python train.py --n_layer=14 --d_model=128 --n_experts=64 --experts_per_token=4 --d_expert=128 --d_shared_expert=0 --activation="squared_relu" --moe_layers=[0, 2, 4, 6, 8, 10, 12] --router_score="softmax" --normalize_top_k=false --routed_scale=4.79 --balance_loss=0.00765 --balance_bias=false --router_z_loss=0.0001 --n_groups=4 --groups_per_token=1 --init_std_router=0.0169 --lr_router=0.000813 --n_head=2 --n_kv_head=2 --head_dim=64 --vocab_size=1024 --norm="rmsnorm" --norm_place="pre" --norm_eps=1e-06 --positions="rope" --rope_base=10000.0 --rope_fraction=1.0 --qk_norm=true --attn_scale=0.193 --tie_embeddings=false --parallel_block=false --extras=["capped logits"] --init="uniform" --init_std_qkv=0.062 --init_std_o=0.062 --init_std_up=0.062 --init_std_down=0.062 --optimizer="adamw" --lr=0.00492 --beta1=0.9 --beta2=0.99 --weight_decay=0.043 --lr_head=0.00916 --warmup_steps=271 --schedule="wsd" --decay_fraction=0.61 --decay_shape="linear" --final_lr_fraction=0.05 --batch_tokens=65536 --seq_len=256 --doc_mask=true --train_tokens=407200000 --steps=6214 --dataset="wikipedia_en"
Below are experts of layer 4 (counted from 0) of a mixture-of-experts language model. Rows are named down (a neuron's output weights, with its number) and show model dimensions 0-63. Each number is 200 + 30 x the weight over its row's rms, rounded and kept within 0 to 999.
Before each expert's rows: a language model's description of what the expert responds to. This comes from a sample of Wikipedia text that the model never trained on.

# expert 7
Word-internal pieces after s or c, especially he in finished, schedule, Minshew and end in spend, spends.
down0,196,175,233,231,206,192,148,237,181,171,235,188,173,202,199,201,174,217,220,136,176,236,190,160,179,224,225,170,196,236,182,202,200,151,196,172,149,179,180,221,192,208,205,202,140,263,208,206,213,218,243,191,196,190,197,208,184,206,229,203,228,216,196,232
down1,154,180,174,150,176,157,234,179,180,225,195,182,171,154,192,242,196,183,135,177,258,229,235,185,200,155,230,224,248,227,180,228,208,181,170,181,241,182,162,178,180,230,216,231,215,243,151,227,219,183,199,207,202,204,188,177,179,236,156,218,188,192,185,241
down2,157,229,222,193,207,191,224,139,229,211,162,236,143,207,208,160,236,267,203,194,202,191,169,252,194,191,148,213,214,186,229,206,195,183,205,175,183,156,243,235,236,196,213,239,249,171,199,186,186,261,214,188,243,201,202,171,183,188,237,200,185,175,152,195
down3,220,202,245,178,209,215,193,168,257,204,211,199,156,179,181,187,194,197,179,181,180,226,213,153,224,202,185,199,151,212,233,237,214,270,247,241,210,260,239,122,182,203,171,202,229,138,207,166,266,232,229,150,185,220,158,220,224,190,179,229,169,218,186,233
down4,215,241,182,213,188,193,160,199,250,222,193,140,159,202,164,259,239,153,186,156,181,177,214,189,212,196,217,246,230,164,193,189,162,213,195,224,243,146,181,172,211,182,241,241,181,193,251,191,185,180,250,242,222,209,218,164,177,178,184,189,234,161,231,203

# expert 43
Piece following a word-initial t, T or a, like t-ag team, t-ime, T-esanovich, plus numerals starting amounts like 366 and as, on.
down0,182,143,211,273,184,138,230,207,293,212,235,193,153,164,182,225,144,173,138,181,219,217,214,232,188,171,165,167,201,184,186,163,231,177,189,195,223,233,207,216,176,181,227,175,157,194,234,171,224,205,183,245,169,158,157,195,199,244,230,181,206,193,211,210
down1,230,252,179,220,145,217,178,218,170,184,166,236,180,195,177,197,194,188,201,244,138,188,184,215,258,209,251,176,191,205,197,211,192,203,184,212,135,232,196,227,212,195,185,173,218,197,192,212,201,223,149,160,182,257,218,181,153,205,230,162,176,250,184,187
down2,189,187,228,195,194,235,168,222,240,194,180,200,222,249,250,225,241,144,227,239,159,253,173,222,226,214,200,142,170,240,250,165,215,181,169,174,175,204,146,175,162,276,193,155,171,175,202,235,215,222,234,214,165,177,187,168,178,217,216,165,272,188,246,197
down3,205,189,165,160,187,194,248,221,199,187,251,165,200,181,232,247,196,192,228,265,187,206,158,196,145,199,237,164,203,201,218,187,206,156,172,155,218,231,185,229,176,192,180,170,168,186,197,150,204,167,188,247,166,239,186,211,191,228,249,161,191,232,190,234
down4,167,185,209,187,134,164,198,220,183,242,204,188,146,193,189,176,201,182,165,257,170,187,146,209,226,193,187,203,175,191,225,190,197,179,202,212,191,209,160,159,189,174,197,192,158,206,194,172,216,224,236,216,162,201,188,191,203,221,209,213,183,156,186,184

# expert 40
Hyphens beginning bulleted list lines after a line break, plus by, In and with, and word pieces like all in Medallist.
down0,180,153,164,221,149,210,192,195,228,186,214,182,170,195,245,245,198,187,227,196,209,257,234,196,188,254,192,278,184,206,251,199,230,143,188,182,162,258,142,269,192,225,169,148,195,183,199,246,162,212,148,210,238,185,225,193,218,227,158,241,201,249,162,177
down1,193,166,220,227,229,202,212,164,229,249,231,188,201,209,202,223,217,224,182,209,200,222,174,207,280,231,193,226,148,173,186,190,199,195,190,218,213,231,193,154,243,196,159,244,214,192,182,182,189,165,162,198,220,189,217,178,199,206,183,130,223,237,196,209
down2,214,213,187,220,176,161,199,211,215,263,208,195,211,220,187,239,214,244,201,122,197,211,194,201,202,205,180,224,166,185,173,201,243,217,241,192,213,268,231,198,221,212,176,231,238,210,194,201,192,183,166,178,173,234,251,245,155,225,212,216,178,201,214,195
down3,181,163,182,211,171,218,251,248,260,163,180,177,187,181,185,188,223,209,154,177,206,158,149,227,169,201,191,163,175,212,193,215,200,206,155,217,244,214,191,202,143,179,171,166,192,169,232,217,203,228,200,237,181,173,167,180,208,217,164,222,147,234,244,228
down4,181,228,215,210,222,243,207,227,209,228,185,158,178,184,181,184,257,219,176,212,228,191,207,173,243,201,154,181,216,190,240,201,227,221,151,245,183,213,171,171,193,181,219,248,198,151,214,202,193,215,207,146,160,221,165,165,183,223,242,187,234,178,139,223

# expert 3
Inner word pieces like k, d, st, od, ar completing names and words, e.g. Mins-k, Ass-ad, Bulg-ar-ia, ad-d-ed.
down0,184,228,196,182,172,245,292,177,212,189,193,166,219,242,216,190,240,170,228,169,208,167,246,180,176,183,246,226,269,231,207,150,162,238,209,216,169,124,178,223,218,202,207,225,193,270,192,194,192,179,215,187,255,234,168,178,172,208,206,171,228,133,189,162
down1,204,175,183,147,173,155,284,156,233,217,192,214,195,224,208,171,190,196,251,185,181,210,224,194,168,216,242,206,230,207,184,196,187,181,221,201,235,186,224,178,199,191,213,222,204,213,174,235,225,176,214,274,148,188,217,237,181,149,155,232,156,188,209,232
down2,229,211,206,219,219,181,221,225,198,166,206,275,240,262,245,187,195,213,193,201,211,191,195,218,217,194,218,183,190,158,206,199,192,182,197,233,237,185,217,218,182,138,155,228,177,245,170,244,167,234,255,234,197,181,160,233,166,153,172,172,223,194,214,185
down3,209,191,225,183,185,178,239,225,205,219,244,158,189,167,211,229,186,231,194,149,220,203,217,231,192,244,216,194,163,194,235,190,172,158,193,136,233,213,184,199,159,218,232,168,196,206,169,233,233,186,236,142,161,172,216,160,198,245,183,168,223,185,220,160
down4,234,190,205,191,185,207,162,190,216,151,187,196,237,219,217,151,217,207,165,192,173,223,245,183,181,196,213,219,193,208,199,247,217,166,164,201,205,220,232,206,198,260,161,193,175,208,229,237,176,190,156,265,156,230,228,218,235,229,171,235,212,228,180,221

# expert 20
The article a or an, and n, en, ain pieces inside words, as in op-en-ed, Gover-n-ment, "is a four-lane".
down0,243,183,185,179,225,171,217,235,207,171,208,189,172,212,202,231,284,139,208,161,202,164,237,226,187,209,181,163,178,182,159,245,226,206,206,225,208,175,199,183,227,219,288,218,231,232,166,198,212,186,223,175,242,155,210,213,203,185,245,149,199,184,212,159
down1,189,199,197,230,215,183,197,207,233,179,223,139,137,191,250,201,179,153,226,191,216,169,158,121,210,219,185,226,219,166,173,211,211,180,197,232,185,213,171,163,197,166,160,148,185,186,145,225,145,188,173,207,183,208,196,170,150,209,200,201,221,189,145,254
down2,233,166,248,182,190,210,202,229,169,204,219,213,174,146,230,130,206,229,192,211,209,198,223,188,269,161,170,227,257,118,204,189,216,177,181,156,196,211,231,218,179,260,173,170,236,228,211,191,219,169,232,213,211,220,180,187,204,232,178,141,199,168,227,208
down3,180,240,211,192,148,222,203,186,251,194,149,221,223,186,214,209,191,206,219,183,208,214,208,211,169,230,202,156,221,194,194,133,139,226,233,185,215,183,184,168,196,180,166,211,226,263,123,223,196,252,211,232,155,233,207,195,202,232,223,179,235,221,140,206
down4,219,209,227,178,208,163,229,210,144,178,146,200,285,193,172,208,232,171,248,128,198,188,187,220,225,204,211,155,217,196,215,165,181,171,191,230,152,182,257,171,211,214,239,191,216,195,194,232,145,224,199,205,196,225,205,133,148,195,174,220,248,201,201,189

# expert 41
Closing quotes and brackets, line breaks and pipes in tables, and word-final vowels such as Vers-a-illes, Japanes-e, Teres-a.
down0,155,218,202,209,199,251,216,198,247,191,188,184,180,167,168,201,205,246,232,212,179,162,167,160,149,171,180,217,208,267,220,207,222,188,204,207,179,237,164,171,155,175,240,187,180,172,202,200,200,196,186,217,214,209,150,237,204,207,153,182,181,248,203,180
down1,191,293,272,171,209,218,216,159,212,183,191,202,214,225,216,175,175,169,210,246,212,208,169,219,188,202,150,178,210,271,227,187,191,203,184,226,208,198,253,200,157,248,189,216,259,249,245,188,216,229,192,191,205,176,167,226,229,246,144,190,179,258,233,206
down2,222,231,227,257,221,163,203,171,189,206,222,228,196,211,218,234,199,245,161,272,244,225,184,221,207,164,219,215,183,184,191,190,142,204,220,232,205,207,144,198,226,192,152,154,227,192,180,193,185,231,168,239,163,227,233,222,189,227,240,174,175,156,189,176
down3,217,178,220,180,213,250,232,133,170,194,242,224,171,228,200,198,216,218,213,167,144,205,170,173,244,205,168,176,222,234,195,255,166,248,217,191,211,215,186,181,227,231,164,232,204,186,219,168,209,180,216,216,183,152,249,219,225,174,190,229,170,225,173,201
down4,188,162,210,181,136,203,190,181,171,216,195,193,197,191,197,230,196,219,236,214,152,213,215,236,219,236,148,208,189,219,189,209,197,192,191,204,207,179,241,207,208,236,188,209,174,223,151,182,220,187,171,160,173,162,116,194,173,216,159,220,230,196,221,142

# expert 10
Word-internal pieces, especially ar in scholar, particularly and characters, plus Slavic letters č, ć, š and digits inside numbers.
down0,176,203,180,215,219,210,217,194,240,185,196,168,169,193,201,249,228,242,233,200,176,155,165,200,220,213,166,203,226,222,252,202,215,233,165,167,228,227,233,186,237,197,192,212,193,199,184,194,147,194,161,260,243,206,236,222,200,242,185,219,238,208,209,168
down1,188,195,151,173,168,189,167,218,216,211,187,136,202,200,174,263,226,203,206,175,164,193,224,143,199,215,194,196,211,165,211,249,219,148,183,199,181,158,191,215,179,197,149,160,211,200,195,180,218,191,185,218,200,217,206,133,244,176,229,204,213,135,172,240
down2,168,185,208,213,155,179,198,140,275,139,210,190,174,178,196,240,196,172,209,248,170,189,208,159,258,199,181,181,164,194,215,183,146,228,190,203,231,202,203,275,206,239,193,263,136,212,223,179,245,177,192,231,256,259,174,176,251,218,220,227,166,202,174,205
down3,220,192,186,192,153,209,206,107,182,260,177,180,189,246,200,209,142,247,187,198,193,151,243,204,277,180,191,183,139,175,201,204,167,198,227,192,234,204,183,177,166,215,230,182,198,189,244,195,243,200,171,190,258,171,232,196,222,219,226,180,207,121,240,215
down4,174,216,154,192,273,236,228,186,222,204,179,209,247,229,151,237,220,240,188,215,228,241,205,235,203,189,240,175,218,182,120,220,237,185,224,137,202,211,222,205,178,126,213,173,210,168,210,158,181,172,238,262,194,222,159,202,211,176,227,193,170,225,132,192

# expert 42
Pieces like re, iv, ic, w after a vowel, as in Daivari, waivers, Claire, There, American, Hawaiian.
down0,212,196,195,222,148,200,193,231,217,248,200,201,194,255,235,178,183,195,224,224,151,179,197,165,231,184,180,209,185,211,212,192,193,244,196,176,201,244,220,200,199,233,243,230,228,232,187,211,205,146,187,212,199,233,198,280,220,219,123,244,182,236,226,168
down1,197,195,176,249,177,227,183,232,197,186,231,226,183,183,202,207,218,202,243,172,196,221,180,167,170,174,182,179,238,223,183,168,186,154,170,156,215,116,179,257,233,200,158,186,192,208,199,171,161,221,252,208,181,182,143,249,258,206,230,189,199,242,179,202
down2,250,219,197,191,220,224,223,160,219,180,209,227,193,231,224,179,220,174,222,252,223,254,211,219,237,207,253,156,230,195,203,155,182,227,199,225,179,200,199,196,179,187,212,209,206,224,226,250,191,198,185,181,169,218,197,225,196,238,203,123,178,173,164,227
down3,218,179,159,191,164,226,216,213,247,214,227,200,213,200,206,189,204,140,183,201,203,190,264,219,240,172,155,249,145,217,188,209,194,162,195,222,225,163,158,156,141,120,171,181,201,265,214,157,239,237,195,205,212,208,171,156,187,218,168,172,215,189,263,144
down4,229,180,189,182,205,208,182,172,195,146,215,174,249,183,217,192,220,194,176,236,238,240,197,149,216,221,175,212,206,213,165,193,222,204,170,220,180,129,219,248,193,228,218,185,213,166,280,199,168,175,203,225,166,234,207,213,225,203,191,216,166,219,160,237

# expert 26
Inner syllables of names and words in tables and bios, like Rum-i, Rup-er-t, capt-ur-ed, fra-ud, plus digits in numbers.
down0,211,189,207,186,183,188,200,184,225,208,167,186,197,259,160,193,167,201,262,194,169,188,218,237,238,231,203,210,144,203,191,216,193,211,180,162,226,209,233,224,185,163,179,172,220,205,204,243,150,259,178,183,230,185,180,184,214,244,240,222,146,235,165,200
down1,213,188,205,256,220,173,193,205,225,204,248,185,150,195,224,257,252,197,167,209,187,138,229,255,257,213,234,222,227,160,217,239,247,190,197,192,185,179,200,258,212,206,214,166,192,233,209,175,172,162,200,195,189,221,150,219,206,177,251,229,214,156,185,191
down2,167,184,245,209,191,231,216,195,230,201,231,151,145,226,199,189,110,201,215,175,195,156,224,146,178,161,215,179,175,219,199,167,162,226,180,192,165,169,162,205,223,154,162,247,199,185,257,194,180,197,217,201,186,199,188,188,194,162,175,161,223,189,193,228
down3,191,193,136,192,207,212,231,200,202,164,192,236,232,187,210,210,233,224,155,223,151,202,225,156,203,183,203,236,201,189,196,224,210,197,191,198,271,178,194,205,168,187,151,189,176,118,194,158,205,199,226,214,221,180,178,200,219,174,232,236,268,209,184,220
down4,202,234,176,166,223,240,224,221,227,189,177,212,188,254,154,247,181,197,200,204,177,204,176,208,197,212,191,177,180,293,155,198,211,188,182,209,170,208,228,134,154,198,211,185,218,163,239,193,231,262,170,147,193,196,198,250,198,194,156,208,152,229,226,187

# expert 45
Inner pieces iv and h in words like Rece-iv-ing, equ-iv-alent, Fest-iv-al, Un-iv-ersity; also initial H, P, V pieces.
down0,244,173,198,193,212,156,175,141,161,153,185,163,213,197,227,190,225,215,204,197,202,162,188,214,192,236,201,181,240,211,192,253,186,207,162,236,182,228,259,177,175,164,223,201,162,241,254,206,183,257,254,169,214,202,240,203,219,179,219,196,170,169,214,174
down1,177,156,198,138,222,189,219,210,204,254,188,245,135,165,175,225,210,192,172,167,158,201,184,216,225,200,193,228,226,187,270,198,212,219,195,211,149,226,233,198,240,157,207,207,193,212,247,204,188,227,215,211,179,233,167,167,126,222,198,190,223,183,137,195
down2,201,173,186,194,185,198,173,192,197,183,196,169,185,190,205,176,177,169,138,128,218,176,272,188,238,170,174,239,173,216,141,195,185,167,192,150,248,149,140,244,217,170,209,221,198,204,200,197,247,205,187,218,297,223,210,227,230,211,264,274,177,202,218,234
down3,200,224,221,221,231,235,272,204,209,219,241,209,194,171,214,156,234,218,167,222,161,192,214,176,216,222,161,205,144,144,171,228,241,231,208,278,221,176,227,159,208,191,202,141,157,222,236,262,200,200,198,198,242,142,159,180,182,176,212,191,248,199,217,201
down4,236,174,237,195,174,223,125,184,141,239,211,212,171,177,206,210,183,246,221,198,178,215,201,226,188,226,220,194,167,176,203,216,217,210,210,191,205,166,220,143,206,198,211,149,196,217,178,158,184,194,193,218,166,182,197,220,231,202,212,221,177,143,206,205

# expert 33
The letter h after an initial consonant (b-h-uja, T-h-is), plus table pipes, line breaks, quotes, and short words like with, if.
down0,211,166,223,174,204,233,196,258,212,193,216,183,194,285,211,250,220,206,161,203,179,198,217,246,136,202,203,192,148,222,193,138,187,212,256,181,223,213,226,193,169,221,215,212,219,204,223,256,222,187,147,159,161,225,219,209,182,209,98,164,216,250,221,189
down1,200,198,170,187,226,218,180,171,226,185,197,217,203,262,203,258,253,203,260,198,267,257,178,172,159,186,197,165,213,170,174,196,234,192,150,242,175,196,208,224,229,208,222,161,246,234,210,163,200,164,183,223,136,237,187,272,177,209,202,162,190,240,200,189
down2,222,224,186,216,238,207,194,217,159,166,207,250,204,208,178,192,242,193,212,204,208,270,198,232,189,143,169,211,193,228,227,236,189,192,186,238,166,196,263,194,172,201,221,204,159,207,236,173,155,222,185,192,246,215,191,236,220,247,238,195,144,190,180,208
down3,184,232,228,172,177,178,197,194,241,192,134,188,171,157,216,240,164,234,143,239,226,198,203,175,249,203,161,258,180,156,202,279,158,209,203,217,220,173,237,174,238,240,234,174,169,198,202,203,206,211,192,226,214,194,198,166,181,200,179,252,170,185,230,228
down4,215,196,192,168,202,212,269,203,207,227,224,212,188,215,233,183,203,155,215,183,207,171,254,202,208,212,202,171,226,168,250,140,252,208,214,196,226,156,193,185,209,232,187,228,210,250,205,170,217,181,221,198,192,170,167,191,188,211,214,200,155,167,165,189

# expert 12
Consonant pieces like k, od, ak, og, d inside words and names, as in custody, Voortrekker, kicking, cathedrals.
down0,256,237,253,185,170,170,173,222,168,135,153,186,169,162,201,248,280,221,208,166,199,203,187,208,223,171,169,221,236,171,158,207,192,236,134,196,202,206,159,172,197,200,206,258,209,176,175,155,207,223,250,235,172,205,216,200,225,166,201,266,176,188,122,186
down1,180,176,214,193,215,222,203,146,191,250,187,196,184,212,238,188,232,197,252,171,206,156,183,158,239,218,182,187,181,206,212,217,245,261,213,242,193,230,224,121,163,179,172,160,206,223,208,199,179,205,167,143,196,211,158,184,207,222,157,216,173,208,198,250
down2,207,176,230,260,204,195,203,205,249,186,207,215,157,207,164,203,261,166,188,220,187,220,209,179,129,237,224,174,208,196,161,173,132,237,176,200,176,177,234,201,161,175,197,187,201,240,199,215,176,256,303,219,182,212,254,156,212,206,154,207,205,170,252,212
down3,189,200,153,226,197,139,223,194,173,172,212,212,95,195,264,264,235,191,195,242,178,238,167,215,207,197,225,212,214,192,199,196,239,185,193,225,224,182,167,185,182,160,215,162,179,263,229,212,190,208,253,225,195,242,202,205,221,194,184,183,175,237,160,198
down4,201,178,214,147,179,213,176,169,218,157,201,176,140,231,208,232,171,172,175,174,196,222,254,154,179,218,184,184,189,199,282,185,220,161,220,207,209,152,180,188,206,207,191,202,209,232,233,198,185,144,199,252,235,219,227,213,183,227,238,193,194,269,208,183

# expert 39
Inner piece ul in res-ul-t, res-ul-ting, cons-ul-tant, H-ul-l, plus table pipes, quotes and apostrophes.
down0,222,211,237,186,224,251,174,159,201,185,201,197,182,223,191,259,235,180,153,159,208,212,207,158,161,183,191,203,194,208,170,232,185,223,205,204,211,172,164,225,199,164,219,176,174,235,182,167,238,143,195,232,147,259,228,217,212,192,172,244,167,196,212,228
down1,246,181,211,227,169,184,206,154,289,167,241,181,195,220,213,220,197,201,153,179,179,173,212,221,211,200,180,240,207,222,158,181,233,191,187,158,183,157,198,176,202,212,228,190,167,178,222,133,206,220,230,204,184,215,237,175,190,216,169,237,231,166,141,206
down2,223,214,178,250,204,168,160,234,173,189,247,192,191,181,221,250,239,195,163,186,182,219,239,270,268,184,145,202,210,205,218,161,205,180,184,145,248,168,188,176,209,173,183,154,186,204,227,229,230,229,198,197,203,209,206,192,260,218,221,181,202,210,235,207
down3,206,226,216,205,196,200,203,178,216,197,145,202,172,187,257,159,218,186,216,197,246,217,239,215,204,214,173,237,208,204,214,246,154,174,222,237,220,151,169,205,205,178,156,175,170,241,192,182,129,244,157,202,199,218,178,195,230,138,226,179,222,164,198,198
down4,185,200,140,217,127,229,184,208,171,232,237,220,204,200,207,201,230,218,288,210,255,188,212,204,190,209,170,169,210,183,202,135,190,222,243,207,239,142,206,195,209,181,148,219,174,181,184,232,187,228,215,243,238,225,212,225,173,235,251,239,149,189,193,196

# expert 46
Suffix pieces completing words before punctuation or adjective endings, such as ation, al, or, iv in organisational, doctoral, junior, activities.
down0,218,192,161,192,120,215,231,135,219,175,215,201,149,173,247,232,248,222,234,190,256,240,165,202,184,186,181,234,205,210,258,190,200,213,199,189,181,241,196,196,182,180,230,208,204,175,229,193,189,170,199,158,232,235,190,202,253,195,231,203,174,255,213,162
down1,219,223,201,199,225,151,182,200,195,251,193,195,211,198,200,230,221,189,227,188,219,249,186,219,225,179,163,224,200,198,236,213,214,213,206,232,137,217,199,217,241,193,172,211,180,190,229,174,236,213,146,162,287,216,168,174,218,186,202,224,135,254,210,237
down2,223,293,242,194,170,140,211,256,173,226,196,242,206,225,193,199,208,215,243,176,171,208,178,169,214,198,210,165,249,219,255,200,193,198,173,240,174,217,211,197,209,178,208,246,217,147,228,157,180,163,196,216,145,199,189,183,203,168,203,193,201,221,213,216
down3,170,182,173,224,172,240,197,229,199,233,202,257,198,196,181,225,198,196,186,227,188,217,198,206,260,188,167,227,189,136,214,174,167,231,168,218,213,230,205,184,236,184,197,207,199,228,172,248,213,167,193,245,193,236,197,207,205,200,221,242,188,191,191,205
down4,179,158,195,196,213,186,197,212,199,187,217,177,240,186,157,196,195,202,192,226,182,202,227,216,168,206,239,236,200,245,196,197,168,254,185,142,204,223,184,215,170,273,221,156,163,256,206,234,201,210,180,142,174,215,154,245,179,220,137,224,167,237,180,242

# expert 32
Pieces such as is, re, in after an opening consonant, as in t-is-sue, d-is-plays, th-is, th-re-e; also table scores.
down0,234,183,183,177,150,251,216,207,262,194,244,206,187,156,235,205,250,157,172,161,199,188,193,201,262,214,209,228,245,173,236,203,251,223,216,185,197,304,208,232,176,230,235,183,196,224,153,214,178,231,212,227,190,212,212,202,160,189,209,168,152,182,160,195
down1,234,160,222,194,166,160,227,186,171,174,164,218,166,195,227,243,214,191,241,170,217,225,201,188,176,243,214,199,248,150,170,197,234,216,194,187,222,224,194,194,208,210,158,157,227,198,230,130,198,184,162,206,199,176,202,153,258,177,217,194,139,240,201,224
down2,172,237,164,171,232,192,179,237,176,228,191,186,241,182,209,164,239,178,204,205,227,200,192,154,232,190,188,134,221,192,185,166,245,173,218,189,208,173,175,172,206,238,174,199,158,278,207,217,215,200,211,260,188,208,260,141,197,197,153,177,239,148,137,237
down3,220,156,180,214,155,210,192,200,171,240,203,123,160,185,142,216,180,193,150,182,200,186,196,162,164,220,180,272,234,199,213,233,215,236,181,158,176,209,195,189,251,165,211,224,198,212,192,185,150,202,208,208,186,190,157,197,176,219,197,217,152,254,223,155
down4,202,181,163,200,190,231,189,199,248,176,219,193,205,198,226,238,254,197,173,184,247,198,215,205,230,147,193,211,207,172,152,234,144,144,183,175,242,167,144,214,177,155,226,211,189,219,167,182,233,244,201,125,275,255,173,217,223,187,187,185,244,235,195,247

# expert 21
Final pieces of proper names and terms, e.g. Agomelat-ine, Palat-ine, Nat-ive, Chath-am, plus date digits and capital M.
down0,192,169,199,188,231,216,211,207,231,152,178,214,184,195,207,190,243,190,226,153,211,214,220,191,190,177,273,186,245,227,194,190,181,222,202,204,150,205,214,195,120,190,207,264,212,186,172,208,212,261,207,180,224,227,145,203,207,207,106,195,208,229,239,235
down1,175,201,187,146,169,218,230,172,221,225,206,195,227,221,187,298,165,195,164,154,157,166,191,198,182,202,186,174,205,280,206,177,237,216,266,198,285,241,202,217,186,227,185,157,144,240,225,227,226,207,146,205,189,220,210,194,190,219,162,175,190,180,187,201
down2,171,216,237,184,241,218,191,173,225,145,218,203,145,186,239,202,202,196,240,243,161,238,209,195,204,187,167,212,222,157,211,160,185,198,180,178,185,239,193,227,181,179,156,149,205,182,188,169,234,220,192,160,178,207,190,205,234,224,225,195,149,218,183,187
down3,176,183,192,211,211,185,239,215,168,225,188,223,159,148,215,239,167,197,222,138,166,194,239,188,220,161,221,242,218,190,237,195,210,222,199,155,217,153,168,205,220,145,180,173,212,230,189,157,237,169,158,226,241,216,213,215,233,210,202,217,168,202,195,157
down4,175,174,230,160,239,190,171,234,218,188,239,210,225,162,187,177,232,191,192,197,243,219,214,179,218,201,170,196,185,167,176,208,145,224,212,162,258,184,178,231,185,165,176,247,176,204,210,193,235,213,198,207,289,200,161,142,187,203,201,192,257,184,245,218